Experts of a small language model: 32 experts in each of 12 layers, a variant of SOAP for the experts.
Below are experts of layer 6 (counted from 0) of a mixture-of-experts language model. Rows are named router (the router's row for the expert), up (a neuron's input weights, with its number) and show model dimensions 0-127. Each number is 50 + 10 x the weight over its row's rms, rounded and kept within 0 to 99.
After each expert's rows: "comes after" lists some tokens at least twice as common just before its tokens as in all text. This comes from a sample of Wikipedia text that the model never trained on. Tokens count by the router's weight.

# expert 14
router:48 61 45 64 45 57 59 47 37 46 57 45 50 44 45 46 74 44 47 57 59 58 45 57 53 50 57 44 48 68 40 40 59 61 59 48 63 73 24 47 56 52 47 37 51 44 54 45 51 58 42 30 67 51 25 53 47 28 39 65 50 71 59 39 49 46 83 53 49 53 43 49 58 56 56 45 62 47 48 39 64 44 49 48 45 35 56 39 45 34 64 39 66 26 59 46 49 48 50 41 45 57 47 52 59 63 61 42 44 57 63 53 64 54 59 44 52 50 51 61 39 48 49 62 51 46 55 44
up0:57 41 45 58 36 56 61 65 54 43 31 56 32 50 46 51 41 56 63 60 50 33 69 56 53 55 63 28 56 56 41 36 47 73 47 56 71 39 50 39 53 51 38 55 45 44 30 51 58 70 42 65 38 43 36 54 42 52 58 49 46 67 57 51 54 48 63 55 42 52 38 57 42 42 65 41 46 55 40 55 62 57 47 49 59 44 37 69 30 43 49 52 50 39 60 41 57 53 43 48 53 30 43 59 42 60 60 41 49 44 38 59 51 51 59 49 65 34 46 55 48 56 43 51 30 28 59 48
up1:53 36 29 51 38 46 52 45 55 53 49 44 53 49 35 45 42 41 43 58 49 43 36 62 50 40 38 55 53 51 42 44 38 51 49 61 50 46 49 44 60 52 62 46 64 46 35 64 47 52 58 46 61 44 45 37 56 54 50 67 44 50 41 41 50 39 47 63 31 54 37 41 52 01 40 47 57 78 47 55 56 46 63 30 59 29 47 54 40 47 53 53 57 33 48 36 54 67 53 44 60 47 49 36 64 50 58 62 49 67 45 43 44 43 65 47 54 52 47 45 51 43 41 38 61 56 60 47
up2:56 46 52 39 38 48 61 65 52 55 45 61 58 57 44 54 39 57 43 55 73 42 51 60 33 40 69 63 42 60 40 43 46 67 45 49 47 61 38 64 42 39 22 45 49 49 62 49 48 47 45 52 51 38 54 34 50 50 43 54 57 63 60 59 52 57 48 56 35 52 45 62 54 60 48 47 60 51 73 43 54 62 51 47 50 51 40 57 45 56 63 15 40 51 52 31 44 43 70 45 49 65 34 45 59 53 53 63 48 57 33 47 69 53 57 66 50 52 45 36 49 36 50 50 54 43 50 31
up3:28 56 46 42 70 57 70 50 53 63 45 38 47 40 63 37 64 47 48 46 39 39 37 48 41 53 42 63 54 44 52 44 30 50 56 50 65 59 42 58 55 63 40 54 63 43 62 43 55 41 54 53 37 37 52 18 53 44 37 52 47 54 58 44 46 53 65 45 52 42 41 57 55 42 47 39 57 38 53 48 43 41 59 49 58 58 61 39 58 56 63 57 28 32 53 59 54 44 52 36 46 72 56 50 36 53 38 57 55 55 56 65 64 51 60 37 55 41 21 38 41 58 52 59 57 57 45 44
up4:42 52 36 59 37 58 53 26 47 55 66 33 54 56 59 33 44 47 50 51 50 51 61 39 39 58 50 55 37 63 50 42 55 51 45 52 61 89 52 49 47 51 48 61 60 34 61 57 53 42 39 53 54 41 43 57 32 37 44 51 60 56 67 60 58 46 42 69 43 47 39 52 31 52 40 46 59 61 43 35 61 28 51 32 68 43 53 48 35 42 39 59 60 41 45 49 42 40 59 49 44 58 49 60 66 45 50 48 37 49 58 51 44 30 58 53 42 44 54 49 50 55 39 66 64 48 52 47
up5:36 50 46 68 49 35 54 35 42 51 53 66 58 49 30 57 46 51 44 35 63 49 54 52 55 61 69 42 50 56 58 60 47 58 46 58 53 65 56 40 49 52 57 53 66 44 43 61 57 66 26 42 60 39 56 70 47 56 48 47 55 53 53 66 40 46 46 55 58 71 56 57 29 72 56 46 43 38 52 66 56 36 47 56 49 36 55 57 55 25 55 57 47 45 55 61 47 34 50 42 42 31 50 52 53 50 66 52 66 51 44 41 77 48 55 47 39 45 71 53 41 48 58 45 56 58 52 40
up6:44 50 43 48 61 56 58 46 48 38 45 56 64 62 58 43 50 55 54 47 53 57 60 51 39 43 52 24 53 53 54 38 53 45 66 48 53 30 59 45 36 48 52 50 31 50 20 49 49 73 51 49 65 51 45 50 55 38 55 49 61 57 77 43 74 65 55 48 27 39 58 50 43 55 50 43 43 49 64 51 51 64 47 50 51 54 49 52 44 51 47 63 53 25 52 52 42 59 65 45 54 56 56 49 45 59 61 53 49 39 65 34 63 62 50 40 54 46 62 62 62 39 62 77 49 55 41 56
up7:56 56 40 47 51 51 54 49 39 53 38 46 45 57 49 48 45 44 53 58 55 62 42 46 43 62 35 46 41 50 57 62 59 36 43 64 40 44 42 58 40 59 45 55 43 38 40 58 54 70 47 33 59 36 42 61 39 72 39 61 38 52 65 40 55 47 66 43 56 32 57 49 42 64 49 37 78 53 52 56 66 50 26 65 46 58 51 50 46 46 59 43 36 63 56 57 31 56 62 57 40 39 49 50 32 51 38 46 28 68 58 47 54 52 52 54 57 62 67 59 47 69 52 46 55 50 36 41
comes after: " f", " F", "f", "b", "r", " b"

# expert 30
router:48 41 39 43 55 77 45 59 38 42 68 53 61 43 34 67 55 59 41 58 45 39 50 59 67 53 59 62 72 32 57 46 53 49 46 48 50 63 64 44 30 44 47 51 50 60 41 50 49 55 38 59 59 55 45 61 52 53 54 47 58 66 49 49 58 38 38 64 45 54 43 50 51 60 51 58 48 60 27 41 43 43 46 61 41 49 49 61 51 48 41 54 49 49 40 48 46 28 53 26 45 57 38 53 47 37 52 53 52 51 67 59 33 51 55 60 54 57 17 53 46 38 57 58 72 47 45 35
up0:53 37 41 54 61 53 75 50 61 15 47 43 49 48 40 62 48 36 48 24 49 46 48 52 51 45 45 50 38 43 38 32 43 35 48 57 61 45 34 40 42 51 41 47 71 54 63 37 30 41 59 50 51 38 46 48 49 38 47 42 53 62 48 40 61 35 52 54 44 57 46 60 51 55 57 49 60 32 53 54 46 43 61 40 60 39 61 44 60 50 63 48 64 48 69 48 49 28 52 48 55 54 49 69 48 44 64 41 36 51 57 54 51 57 37 59 56 50 36 38 63 41 50 41 52 46 59 31
up1:48 54 49 52 74 53 50 51 43 37 47 63 54 48 47 61 68 69 63 59 55 42 22 48 64 61 58 42 64 55 58 48 30 56 47 51 29 41 57 46 41 52 45 53 33 58 44 48 41 71 40 57 40 50 44 36 43 47 68 47 63 59 35 55 34 43 53 64 53 42 50 47 65 52 46 62 52 45 54 57 57 52 41 40 57 56 40 61 55 59 55 65 60 55 36 43 37 36 39 58 50 51 64 53 76 42 51 58 49 53 38 65 44 52 39 54 39 46 31 50 53 36 47 56 46 63 45 67
up2:55 43 45 61 58 43 56 47 47 76 70 54 70 49 42 63 36 37 50 55 51 57 47 57 42 30 60 27 58 65 51 45 39 48 67 40 50 42 62 48 51 46 51 41 62 59 52 45 49 60 36 59 46 64 57 43 46 33 72 41 49 52 33 43 54 45 53 52 47 69 41 53 50 42 62 49 40 40 43 41 43 39 55 55 49 43 44 65 57 39 43 46 30 47 29 56 58 57 39 36 43 44 50 62 57 53 38 65 43 48 39 64 39 53 51 58 45 40 54 61 40 60 58 55 52 69 28 42
up3:52 63 54 54 56 67 62 42 52 44 57 63 55 62 39 36 46 50 45 66 33 54 49 53 70 25 53 51 62 37 50 35 51 29 41 50 42 47 57 47 44 50 56 53 43 38 47 45 46 63 57 47 61 33 38 48 61 48 52 43 35 45 61 59 44 52 79 61 48 60 41 59 40 61 56 53 34 57 42 23 47 54 35 64 34 47 52 59 52 35 56 48 55 48 62 54 60 38 49 41 56 68 56 49 56 52 54 46 42 40 67 53 52 46 42 66 56 50 39 48 53 38 45 60 46 56 22 51
up4:57 47 58 51 45 60 59 67 42 69 50 43 43 54 35 57 44 44 42 51 58 51 70 47 43 44 50 51 47 50 56 42 52 54 44 50 63 69 72 44 34 32 49 40 49 47 42 63 58 44 55 57 57 48 42 59 65 70 62 60 72 54 53 44 55 62 60 53 36 50 30 52 51 48 56 73 47 61 60 41 48 51 42 49 46 47 51 60 59 53 41 32 28 28 41 39 53 47 48 49 61 48 58 55 72 44 48 31 51 40 43 52 34 56 40 75 33 45 58 36 40 50 47 40 56 38 48 56
up5:67 65 60 40 40 69 55 52 59 45 49 56 53 47 65 47 42 36 60 37 47 45 36 50 42 36 44 57 62 42 53 59 47 37 59 50 46 61 41 57 16 52 51 61 54 49 37 74 47 53 35 44 38 37 49 55 68 52 36 41 55 42 45 57 62 36 52 58 61 53 57 55 53 48 60 43 44 48 36 34 49 41 37 54 56 56 58 46 60 45 42 39 56 54 52 32 43 43 48 47 57 74 44 38 38 37 57 22 40 67 54 48 53 52 60 42 54 50 53 52 48 59 66 45 58 56 50 65
up6:55 60 49 59 58 62 37 56 48 32 39 43 52 50 49 45 64 50 36 49 56 55 49 45 61 56 47 56 49 29 67 61 39 53 26 56 68 34 61 49 60 37 44 53 40 61 41 48 67 33 50 35 74 58 42 28 49 42 40 66 58 55 62 54 47 41 49 67 63 25 48 17 59 51 43 62 57 52 36 46 47 59 46 53 52 55 54 55 40 45 60 37 51 52 58 47 47 44 50 56 49 55 55 43 56 55 47 54 34 62 42 50 63 43 54 50 49 64 46 72 56 45 56 55 59 44 42 48
up7:53 47 54 50 45 58 48 56 45 59 60 55 54 28 55 61 55 35 58 67 45 49 57 52 50 55 56 39 54 46 53 47 28 41 61 54 76 56 66 64 62 42 51 47 27 54 45 60 39 46 35 58 49 42 67 74 56 50 54 44 62 39 49 56 77 58 67 54 38 38 68 52 37 60 45 39 46 49 55 54 45 61 61 53 33 59 30 61 41 57 29 41 46 41 52 59 54 50 39 41 65 40 65 39 47 50 47 47 55 45 58 57 51 40 52 52 40 52 57 55 53 47 59 74 63 50 46 45
comes after: " the", " a", " and", " his", " was", "s"

# expert 7
router:52 52 48 43 69 59 57 45 51 51 34 37 30 39 45 61 35 58 47 41 33 58 56 43 59 52 54 44 50 73 38 67 50 61 43 41 47 40 44 46 50 49 47 49 54 44 32 72 54 62 44 47 53 60 33 42 57 55 45 45 49 76 46 40 38 35 46 72 42 59 59 46 49 48 39 48 62 63 72 54 56 66 62 51 56 47 63 53 54 61 61 52 47 41 64 50 50 46 39 51 27 49 44 62 40 43 47 65 43 52 46 44 60 55 62 71 39 36 39 44 70 52 54 52 44 42 59 53
up0:51 63 40 51 59 54 47 43 55 57 43 68 53 45 57 78 61 38 50 51 50 29 43 61 51 27 38 50 57 34 26 63 56 50 54 63 64 40 54 58 52 56 60 49 48 49 57 48 51 39 57 50 36 68 58 56 50 46 48 38 45 54 28 44 38 67 57 57 69 57 63 51 47 64 65 52 67 42 46 71 43 75 53 48 63 52 48 65 49 52 53 47 53 54 65 60 41 51 52 47 51 43 44 48 47 42 48 43 41 45 40 63 63 55 58 72 45 34 61 32 52 52 58 49 44 46 51 62
up1:25 52 39 48 54 57 59 53 52 43 51 48 36 49 45 39 39 36 52 43 52 56 46 42 51 60 49 48 63 58 64 54 49 69 45 48 41 37 38 34 61 36 40 58 59 56 37 46 49 64 48 51 51 58 49 53 54 71 61 44 50 45 41 71 54 60 39 57 70 48 38 49 44 58 42 57 43 53 44 47 55 60 66 52 58 41 50 45 63 48 30 42 47 61 75 53 60 56 55 56 41 58 52 36 41 48 39 68 50 68 39 35 72 46 57 50 59 50 46 61 51 79 54 41 55 31 53 34
up2:47 51 43 28 49 50 47 51 37 56 44 35 44 42 51 60 43 50 53 46 48 59 71 54 45 52 56 72 51 57 60 55 64 61 44 53 62 55 37 59 53 50 48 49 47 50 44 55 40 63 49 35 50 56 66 47 47 67 63 39 35 53 52 49 58 55 46 30 40 65 50 46 46 49 45 62 56 44 69 66 52 45 42 55 36 56 71 58 53 53 49 46 52 39 49 49 41 56 63 48 53 56 45 43 52 51 46 54 81 38 75 42 49 70 62 78 63 56 50 28 62 45 32 57 42 55 42 44
up3:35 33 41 42 61 51 53 46 43 43 48 57 52 51 60 56 50 52 57 49 65 52 70 61 55 65 39 36 59 52 42 47 60 56 25 45 50 46 48 41 55 38 53 28 58 34 39 50 41 73 67 32 27 51 35 55 40 66 51 60 51 58 28 44 44 61 51 68 25 50 43 61 53 41 39 42 69 66 45 54 51 65 39 53 69 49 41 51 49 58 58 48 51 47 45 57 46 57 51 43 53 59 55 42 46 53 47 67 34 58 47 45 55 48 60 56 63 54 49 46 51 49 45 50 34 41 39 48
up4:45 32 50 43 30 58 49 36 64 56 56 55 54 42 46 55 47 64 56 21 44 48 57 57 38 56 42 50 59 55 43 50 43 50 56 42 42 46 39 59 57 68 45 52 53 55 39 52 51 49 62 46 48 33 62 54 65 62 50 46 48 52 65 46 37 31 44 61 52 56 61 41 46 64 43 53 61 49 38 44 48 49 75 50 64 53 47 58 64 57 62 55 54 52 29 50 42 37 54 48 44 49 26 47 44 54 51 39 53 50 44 55 43 40 50 73 44 70 32 58 47 18 43 65 46 44 38 53
up5:52 40 52 65 63 39 55 61 23 47 41 42 36 44 28 51 37 42 48 56 42 53 40 47 51 46 64 49 56 45 47 52 38 54 78 51 47 36 48 54 50 45 65 47 42 51 41 61 57 50 51 39 71 40 38 36 64 40 38 55 45 34 38 38 50 51 39 67 50 58 50 61 37 46 50 43 53 53 69 56 70 60 51 49 43 52 58 53 56 49 54 38 48 51 35 61 34 53 33 33 31 48 53 49 53 53 48 48 41 43 46 66 49 46 77 46 43 49 43 45 40 41 30 64 46 46 61 55
up6:33 45 61 39 68 51 60 37 47 52 28 52 53 45 29 52 42 39 45 55 28 49 50 50 50 53 46 57 53 37 44 39 47 46 46 63 51 64 66 50 66 36 51 60 51 40 45 56 40 36 45 44 59 42 48 58 60 49 68 52 47 51 45 23 34 30 54 56 56 61 65 40 51 48 46 55 54 74 47 50 40 40 40 61 47 39 71 41 50 50 50 35 47 53 60 47 38 56 65 46 37 59 56 60 42 54 44 46 46 56 28 54 62 53 44 47 61 41 45 43 62 58 66 55 65 65 66 62
up7:70 53 42 36 44 40 40 52 48 40 52 60 29 69 35 56 47 52 75 31 47 54 50 52 68 51 58 48 33 68 66 62 57 48 58 43 45 45 36 58 38 47 58 54 46 40 49 46 55 35 58 55 54 63 42 41 48 52 55 61 50 45 48 50 50 51 63 68 42 49 54 58 51 40 51 51 55 44 46 57 77 48 55 53 55 41 52 88 66 36 61 41 40 38 37 53 36 45 48 51 40 48 45 60 58 56 53 37 41 57 66 54 68 53 55 52 54 52 42 47 39 53 61 38 44 61 37 46
comes after: " in", " the", " In", " a", " an", " The"

# expert 11
router:27 59 31 40 50 41 37 37 69 50 52 51 65 33 52 69 49 49 56 57 44 47 61 61 46 51 54 46 45 46 57 45 48 62 46 46 48 35 52 54 63 35 51 43 42 53 46 54 51 50 55 38 54 52 35 56 59 28 43 46 34 64 55 65 64 27 59 54 33 46 52 58 58 72 46 69 67 43 51 47 63 44 46 44 47 45 39 31 70 60 59 52 35 53 49 48 46 54 55 39 33 51 46 46 62 44 48 47 49 44 65 46 49 68 50 31 46 36 42 38 52 39 59 40 57 53 36 58
up0:51 49 43 46 55 41 44 42 33 71 53 39 50 44 53 58 48 42 42 49 54 54 44 55 53 56 46 49 80 45 51 54 52 43 59 57 57 65 33 65 34 52 65 50 65 48 42 73 52 64 62 32 46 49 49 47 61 44 35 62 47 41 49 56 34 46 39 46 59 35 82 52 54 60 64 53 53 45 35 39 45 46 47 39 62 34 61 58 60 47 55 56 37 47 39 53 50 51 54 41 40 74 43 40 58 46 59 39 59 51 49 61 65 40 38 47 51 53 58 31 66 41 43 41 61 43 55 52
up1:26 76 48 56 66 53 48 47 40 48 52 62 64 58 29 53 46 71 50 54 33 58 44 57 46 56 54 39 61 38 51 42 28 39 59 31 62 40 48 41 72 58 47 32 53 61 48 63 51 53 60 45 50 43 33 51 44 36 39 40 48 38 57 52 51 34 51 58 54 58 44 70 50 46 54 62 42 46 59 47 69 56 59 51 53 56 29 49 34 56 57 49 50 65 40 43 43 41 48 43 63 60 47 44 42 61 36 56 63 41 73 47 52 54 50 38 47 59 49 43 49 41 46 46 48 45 52 59
up2:43 60 53 53 45 57 66 54 62 43 36 61 33 41 43 65 31 27 47 46 48 36 29 72 43 37 55 50 45 58 70 58 47 42 60 49 51 53 32 54 65 58 58 65 48 50 32 54 60 54 52 36 49 57 44 50 56 39 49 47 44 59 42 49 65 66 46 57 54 40 39 59 45 41 49 51 45 51 32 49 59 51 44 40 66 69 48 37 48 40 41 62 55 47 60 56 57 50 49 56 51 45 59 47 60 39 47 52 56 43 72 47 35 54 58 25 52 38 35 34 59 62 57 37 65 45 52 58
up3:48 48 56 33 55 41 38 60 69 38 46 43 43 47 50 41 54 47 51 51 31 54 46 37 51 50 47 50 50 51 58 51 41 64 60 56 56 42 44 48 35 53 48 44 47 64 56 59 48 52 61 55 43 50 55 62 54 51 40 62 37 65 66 30 37 35 51 57 37 54 51 58 57 70 57 45 50 47 46 59 54 45 58 46 49 39 33 50 49 43 43 46 54 36 62 43 48 37 28 53 60 41 49 55 44 64 53 10 55 66 35 49 63 48 28 54 49 41 31 25 31 54 54 43 51 61 52 51
up4:47 68 37 52 55 55 49 42 53 41 28 61 36 45 49 57 44 49 57 11 50 56 54 54 47 40 37 45 64 54 48 64 48 63 53 87 69 47 53 50 41 40 49 47 44 42 52 54 51 51 48 51 53 47 44 51 40 40 47 44 51 44 40 44 50 51 50 62 54 57 47 49 27 53 48 77 49 50 61 49 47 52 52 42 56 16 52 47 51 49 57 49 50 51 50 26 37 51 48 38 49 53 53 46 62 56 42 24 44 59 54 55 57 56 42 52 43 42 48 46 50 47 64 39 46 51 50 27
up5:42 56 35 41 47 67 58 47 47 42 65 55 61 56 20 73 44 62 56 40 49 51 54 61 50 37 41 29 43 45 62 43 47 62 58 43 40 45 43 46 49 42 46 56 45 33 51 54 59 51 45 67 35 56 47 52 77 64 47 57 63 58 46 50 53 37 67 35 51 43 49 53 53 57 46 33 58 42 40 53 64 51 48 35 50 38 37 47 66 50 57 33 50 42 37 58 33 60 64 62 44 68 71 46 51 57 58 37 55 43 41 43 51 55 42 45 54 54 49 45 27 53 62 53 49 47 42 52
up6:43 71 49 50 42 45 53 44 45 40 46 35 50 46 53 57 43 48 48 53 53 49 63 51 39 45 65 58 50 47 56 33 51 56 62 42 37 42 60 42 48 52 40 65 36 67 52 61 36 39 45 55 40 43 42 49 44 45 52 53 36 48 41 46 38 29 32 53 39 40 55 62 49 48 30 51 48 52 38 52 52 40 54 48 53 55 33 57 39 86 56 34 33 48 48 31 57 38 61 49 59 31 42 46 44 66 48 53 53 52 57 57 49 62 62 42 54 57 36 50 41 35 61 55 26 31 47 39
up7:55 51 41 42 59 55 36 44 67 54 36 60 35 45 46 48 56 44 48 50 50 56 41 46 45 45 61 46 47 55 40 42 41 53 57 60 60 39 43 55 59 46 46 58 31 42 58 46 66 53 55 49 56 67 36 56 40 33 42 11 57 53 62 39 68 52 46 60 48 47 35 62 66 72 43 45 50 64 53 55 55 54 41 58 42 54 53 52 50 53 54 57 57 67 45 52 38 24 56 51 35 51 53 63 52 42 32 77 43 61 61 32 44 50 44 41 51 58 39 53 47 50 50 52 54 71 50 41
comes after: "2", "1", " the", "-", ":", "=="

# expert 28
router:63 46 59 30 59 46 55 41 48 40 53 50 57 69 47 69 61 53 47 62 59 37 45 51 41 39 57 62 56 55 52 37 48 48 48 55 43 57 60 52 54 41 53 59 49 52 51 45 61 45 57 66 52 46 54 55 51 44 48 47 55 42 37 52 70 60 55 70 60 49 49 48 47 58 49 68 43 46 31 33 61 41 48 25 58 45 31 53 51 58 43 36 28 48 65 44 20 54 58 43 52 65 62 37 46 62 40 43 59 56 66 77 54 45 43 46 53 44 49 62 47 32 38 42 58 55 58 46
up0:31 74 59 44 72 62 58 50 55 69 55 59 50 50 50 65 53 32 67 39 57 69 50 42 55 44 60 39 49 57 63 43 43 57 34 38 34 52 46 46 30 45 47 58 54 57 48 45 53 65 52 60 43 59 28 46 53 47 64 55 50 33 50 42 62 54 39 52 62 64 57 44 54 44 51 36 38 57 51 48 78 40 49 50 51 28 54 33 57 38 53 48 47 35 56 48 36 70 50 44 57 63 41 41 59 43 50 51 61 49 51 66 60 45 41 32 46 52 41 56 53 48 51 44 40 50 47 45
up1:55 47 55 57 44 24 57 27 48 35 39 60 51 51 54 37 47 59 54 53 59 32 46 47 49 23 57 52 39 55 40 61 55 59 30 55 53 56 52 47 54 66 58 43 43 54 36 47 40 71 69 43 50 43 57 47 46 39 51 55 40 63 52 39 49 66 42 65 46 48 38 69 39 53 37 44 45 41 30 43 43 60 39 44 45 60 44 56 60 63 39 41 36 48 67 37 42 48 70 46 50 43 41 53 53 62 34 59 62 48 70 65 47 42 48 49 58 47 66 52 63 47 42 51 42 45 52 42
up2:32 64 31 48 52 56 39 43 34 64 48 47 53 51 33 43 57 50 52 55 52 54 48 53 45 44 51 31 88 32 63 36 44 45 49 54 47 47 53 55 50 41 52 45 26 38 51 61 61 57 42 44 48 36 43 51 40 44 47 53 17 49 55 49 44 53 54 55 50 68 45 53 51 56 48 57 71 50 61 49 51 45 47 51 48 30 49 66 56 47 55 48 49 27 40 39 46 52 45 48 44 57 55 53 47 37 86 32 50 45 57 47 56 60 46 48 58 40 36 43 49 47 49 49 50 47 46 47
up3:48 60 49 48 51 50 42 41 39 31 49 51 58 46 52 42 40 47 61 48 43 55 51 38 31 44 44 55 34 45 61 66 49 52 46 49 37 63 29 58 59 44 70 51 45 43 44 54 45 40 46 49 51 42 42 70 47 48 39 54 50 40 55 45 55 35 65 48 33 38 52 42 42 50 45 67 52 41 51 45 61 57 38 42 39 56 40 23 66 46 44 50 34 33 55 62 50 58 56 74 48 52 62 40 49 46 27 59 55 45 73 46 28 50 62 45 51 62 63 56 64 55 43 40 62 39 56 56
up4:42 52 48 47 40 51 48 60 40 47 56 55 63 71 56 58 55 51 49 41 67 42 42 49 50 71 44 52 48 56 58 42 52 54 35 50 56 41 51 48 39 41 41 43 25 41 51 47 51 32 51 42 47 34 51 47 62 54 48 55 38 58 59 39 72 55 65 70 52 61 47 42 48 41 67 46 32 49 62 56 41 57 41 48 59 54 44 26 41 43 56 45 33 51 73 45 42 58 65 57 38 74 47 37 66 45 68 50 35 50 37 51 56 50 49 56 46 34 38 65 59 42 42 53 68 60 50 49
up5:50 35 61 48 52 37 51 39 44 47 51 56 49 60 64 63 37 49 20 40 55 55 53 43 48 48 59 51 56 67 54 57 42 48 58 61 63 47 51 48 60 45 60 55 40 74 63 57 46 72 59 65 45 33 54 41 59 63 78 41 45 60 47 24 59 70 53 54 46 69 31 45 58 66 42 52 53 43 47 55 48 61 41 31 43 47 46 64 53 62 44 49 45 40 52 52 46 50 50 57 58 50 51 46 59 45 47 67 52 53 60 54 42 46 46 54 29 46 40 42 23 42 54 55 49 50 51 53
up6:52 48 50 41 47 51 52 35 49 58 50 62 65 61 45 37 46 44 29 58 46 51 47 53 38 43 43 69 77 67 46 54 41 63 53 58 46 38 44 56 40 44 66 48 51 51 52 50 42 54 62 55 52 62 36 57 61 48 47 58 42 39 58 49 56 56 53 68 52 55 43 56 53 53 68 59 38 63 73 46 58 52 52 43 55 41 55 48 59 73 38 50 44 44 42 52 30 46 56 58 40 49 38 29 59 48 47 34 46 49 55 68 40 68 69 55 38 60 52 63 60 53 24 29 50 47 44 39
up7:46 52 55 30 56 55 60 24 51 45 53 54 38 54 50 50 67 51 53 51 53 49 56 50 47 24 47 30 54 54 59 66 35 52 66 70 35 54 55 52 59 53 55 46 26 50 33 59 53 53 46 33 65 44 38 42 28 52 66 56 53 50 49 49 39 50 55 54 45 51 42 45 40 53 55 58 56 30 56 48 50 55 39 43 53 55 49 42 47 68 63 27 59 35 58 38 59 52 40 53 64 53 38 66 66 47 53 45 61 50 65 53 57 46 34 50 26 51 51 59 46 50 50 62 51 43 35 47
comes after: ",", " the", " of", "a", ".", " and"

# expert 6
router:55 48 42 37 64 44 50 59 25 57 56 65 42 63 48 55 45 42 47 33 33 47 51 43 59 43 51 50 60 43 40 66 54 58 50 40 52 58 49 51 67 41 46 54 44 54 42 48 28 36 46 35 61 56 51 40 64 58 52 77 39 42 37 53 44 58 39 48 57 55 50 48 47 66 31 41 42 46 61 31 32 41 51 44 45 54 46 62 55 49 57 43 61 38 45 67 49 55 50 35 66 50 64 53 48 37 34 44 45 61 61 45 44 57 50 52 47 43 45 69 70 35 40 37 72 53 58 56
up0:57 62 58 58 50 38 44 62 43 70 72 55 56 36 39 48 43 50 50 52 47 49 38 61 46 43 60 62 59 46 59 32 48 45 49 44 69 42 48 56 34 38 48 18 42 33 47 57 54 64 39 46 45 55 57 50 60 62 51 52 51 33 48 55 57 66 70 54 49 55 46 40 59 63 48 45 49 43 39 42 36 54 48 57 41 49 45 30 58 51 48 60 41 43 41 65 56 36 46 30 63 56 43 34 42 54 62 42 32 57 41 44 43 47 50 49 47 46 48 55 64 48 29 57 79 54 45 55
up1:62 53 42 43 47 76 38 43 37 44 33 50 53 41 47 46 52 56 47 44 53 60 33 62 55 42 60 50 34 45 40 39 44 57 41 48 71 47 64 55 44 50 45 44 36 73 55 46 44 38 51 51 63 53 51 45 46 58 52 50 57 56 37 61 41 53 31 58 42 51 43 63 48 54 54 43 66 40 57 42 50 53 39 33 33 63 53 76 40 70 47 48 45 40 56 51 60 36 64 43 36 48 42 70 60 69 51 49 32 47 54 59 52 63 53 46 47 55 48 69 70 60 58 58 50 58 48 62
up2:30 32 44 35 44 50 47 60 54 45 38 55 35 54 42 34 50 66 43 58 44 51 70 46 48 36 39 33 53 49 35 60 62 32 50 51 68 44 45 43 43 55 57 47 39 57 37 58 45 49 40 69 34 47 59 54 54 35 54 53 52 61 46 49 42 42 32 61 52 27 43 44 45 75 35 44 46 53 46 57 42 49 41 48 44 62 46 60 54 50 57 65 41 50 64 60 52 65 38 47 58 53 64 50 51 46 36 37 56 36 66 45 64 59 52 53 65 36 49 49 69 57 50 40 42 39 43 62
up3:56 57 37 45 62 50 35 59 51 55 49 59 30 40 47 51 48 50 57 48 47 38 59 55 54 46 59 63 63 44 64 42 49 61 51 43 60 49 60 49 35 36 53 44 61 45 21 57 47 40 48 35 66 74 46 45 58 50 57 72 36 55 50 66 52 54 57 46 57 52 67 36 38 54 51 48 43 55 53 29 48 67 53 54 44 23 54 45 52 44 48 53 67 40 33 68 49 41 54 61 64 58 46 45 60 38 48 48 59 52 44 57 51 45 42 53 50 55 42 62 65 26 35 55 53 52 34 62
up4:56 32 40 50 51 43 49 47 48 49 39 54 51 64 67 56 49 46 45 59 51 56 28 40 56 46 53 52 72 33 43 49 73 55 38 38 48 72 40 70 53 40 51 66 45 43 53 53 56 37 47 46 57 34 33 50 48 44 58 57 38 65 61 46 45 58 54 54 51 41 60 57 35 75 65 42 69 62 52 38 32 61 34 37 43 50 48 59 59 56 58 62 34 41 54 49 64 53 48 42 45 50 47 50 48 41 38 37 49 62 40 37 51 37 46 58 53 40 49 48 40 59 37 32 51 65 54 51
up5:32 37 44 44 58 47 40 46 52 50 47 39 44 53 54 54 45 37 58 42 54 58 36 54 57 76 61 36 52 30 51 65 48 61 42 43 54 49 58 59 66 50 60 28 42 51 54 59 43 32 40 72 61 60 58 46 52 61 40 53 51 43 37 40 47 44 39 67 54 55 41 54 42 32 41 45 45 52 63 59 44 49 38 28 46 59 32 59 68 70 62 47 47 58 52 54 54 41 45 48 47 25 61 48 59 40 40 58 58 54 48 31 43 44 49 44 31 56 41 47 40 43 64 49 41 41 42 52
up6:44 66 67 57 60 35 71 53 55 42 37 58 76 54 55 55 48 26 51 46 49 57 32 77 57 47 38 44 59 60 61 64 51 49 58 41 32 41 49 47 36 56 52 49 53 54 53 60 41 37 33 39 61 45 51 64 53 54 48 65 32 34 67 44 62 47 59 46 40 40 59 83 37 55 56 34 47 45 53 42 53 44 60 52 43 57 48 51 79 52 60 47 56 48 48 49 60 45 41 49 50 54 57 55 49 50 54 52 49 53 56 39 51 44 48 37 49 56 60 43 49 58 37 60 58 56 50 52
up7:46 49 37 35 59 51 44 58 38 51 48 46 46 81 45 43 63 49 37 69 60 68 42 52 54 60 43 45 49 67 58 55 54 58 58 65 62 52 50 56 64 38 61 61 41 45 39 35 43 74 74 38 60 38 54 43 44 46 47 69 49 50 53 46 56 55 59 43 43 59 55 59 54 58 64 46 40 40 59 40 50 52 42 39 57 40 47 54 41 54 40 46 57 55 46 45 48 51 45 62 37 77 54 57 50 66 54 43 51 65 55 46 51 53 52 54 35 34 45 52 50 42 51 50 18 47 32 64
comes after: "-", "==", " the", " of", ":", " and"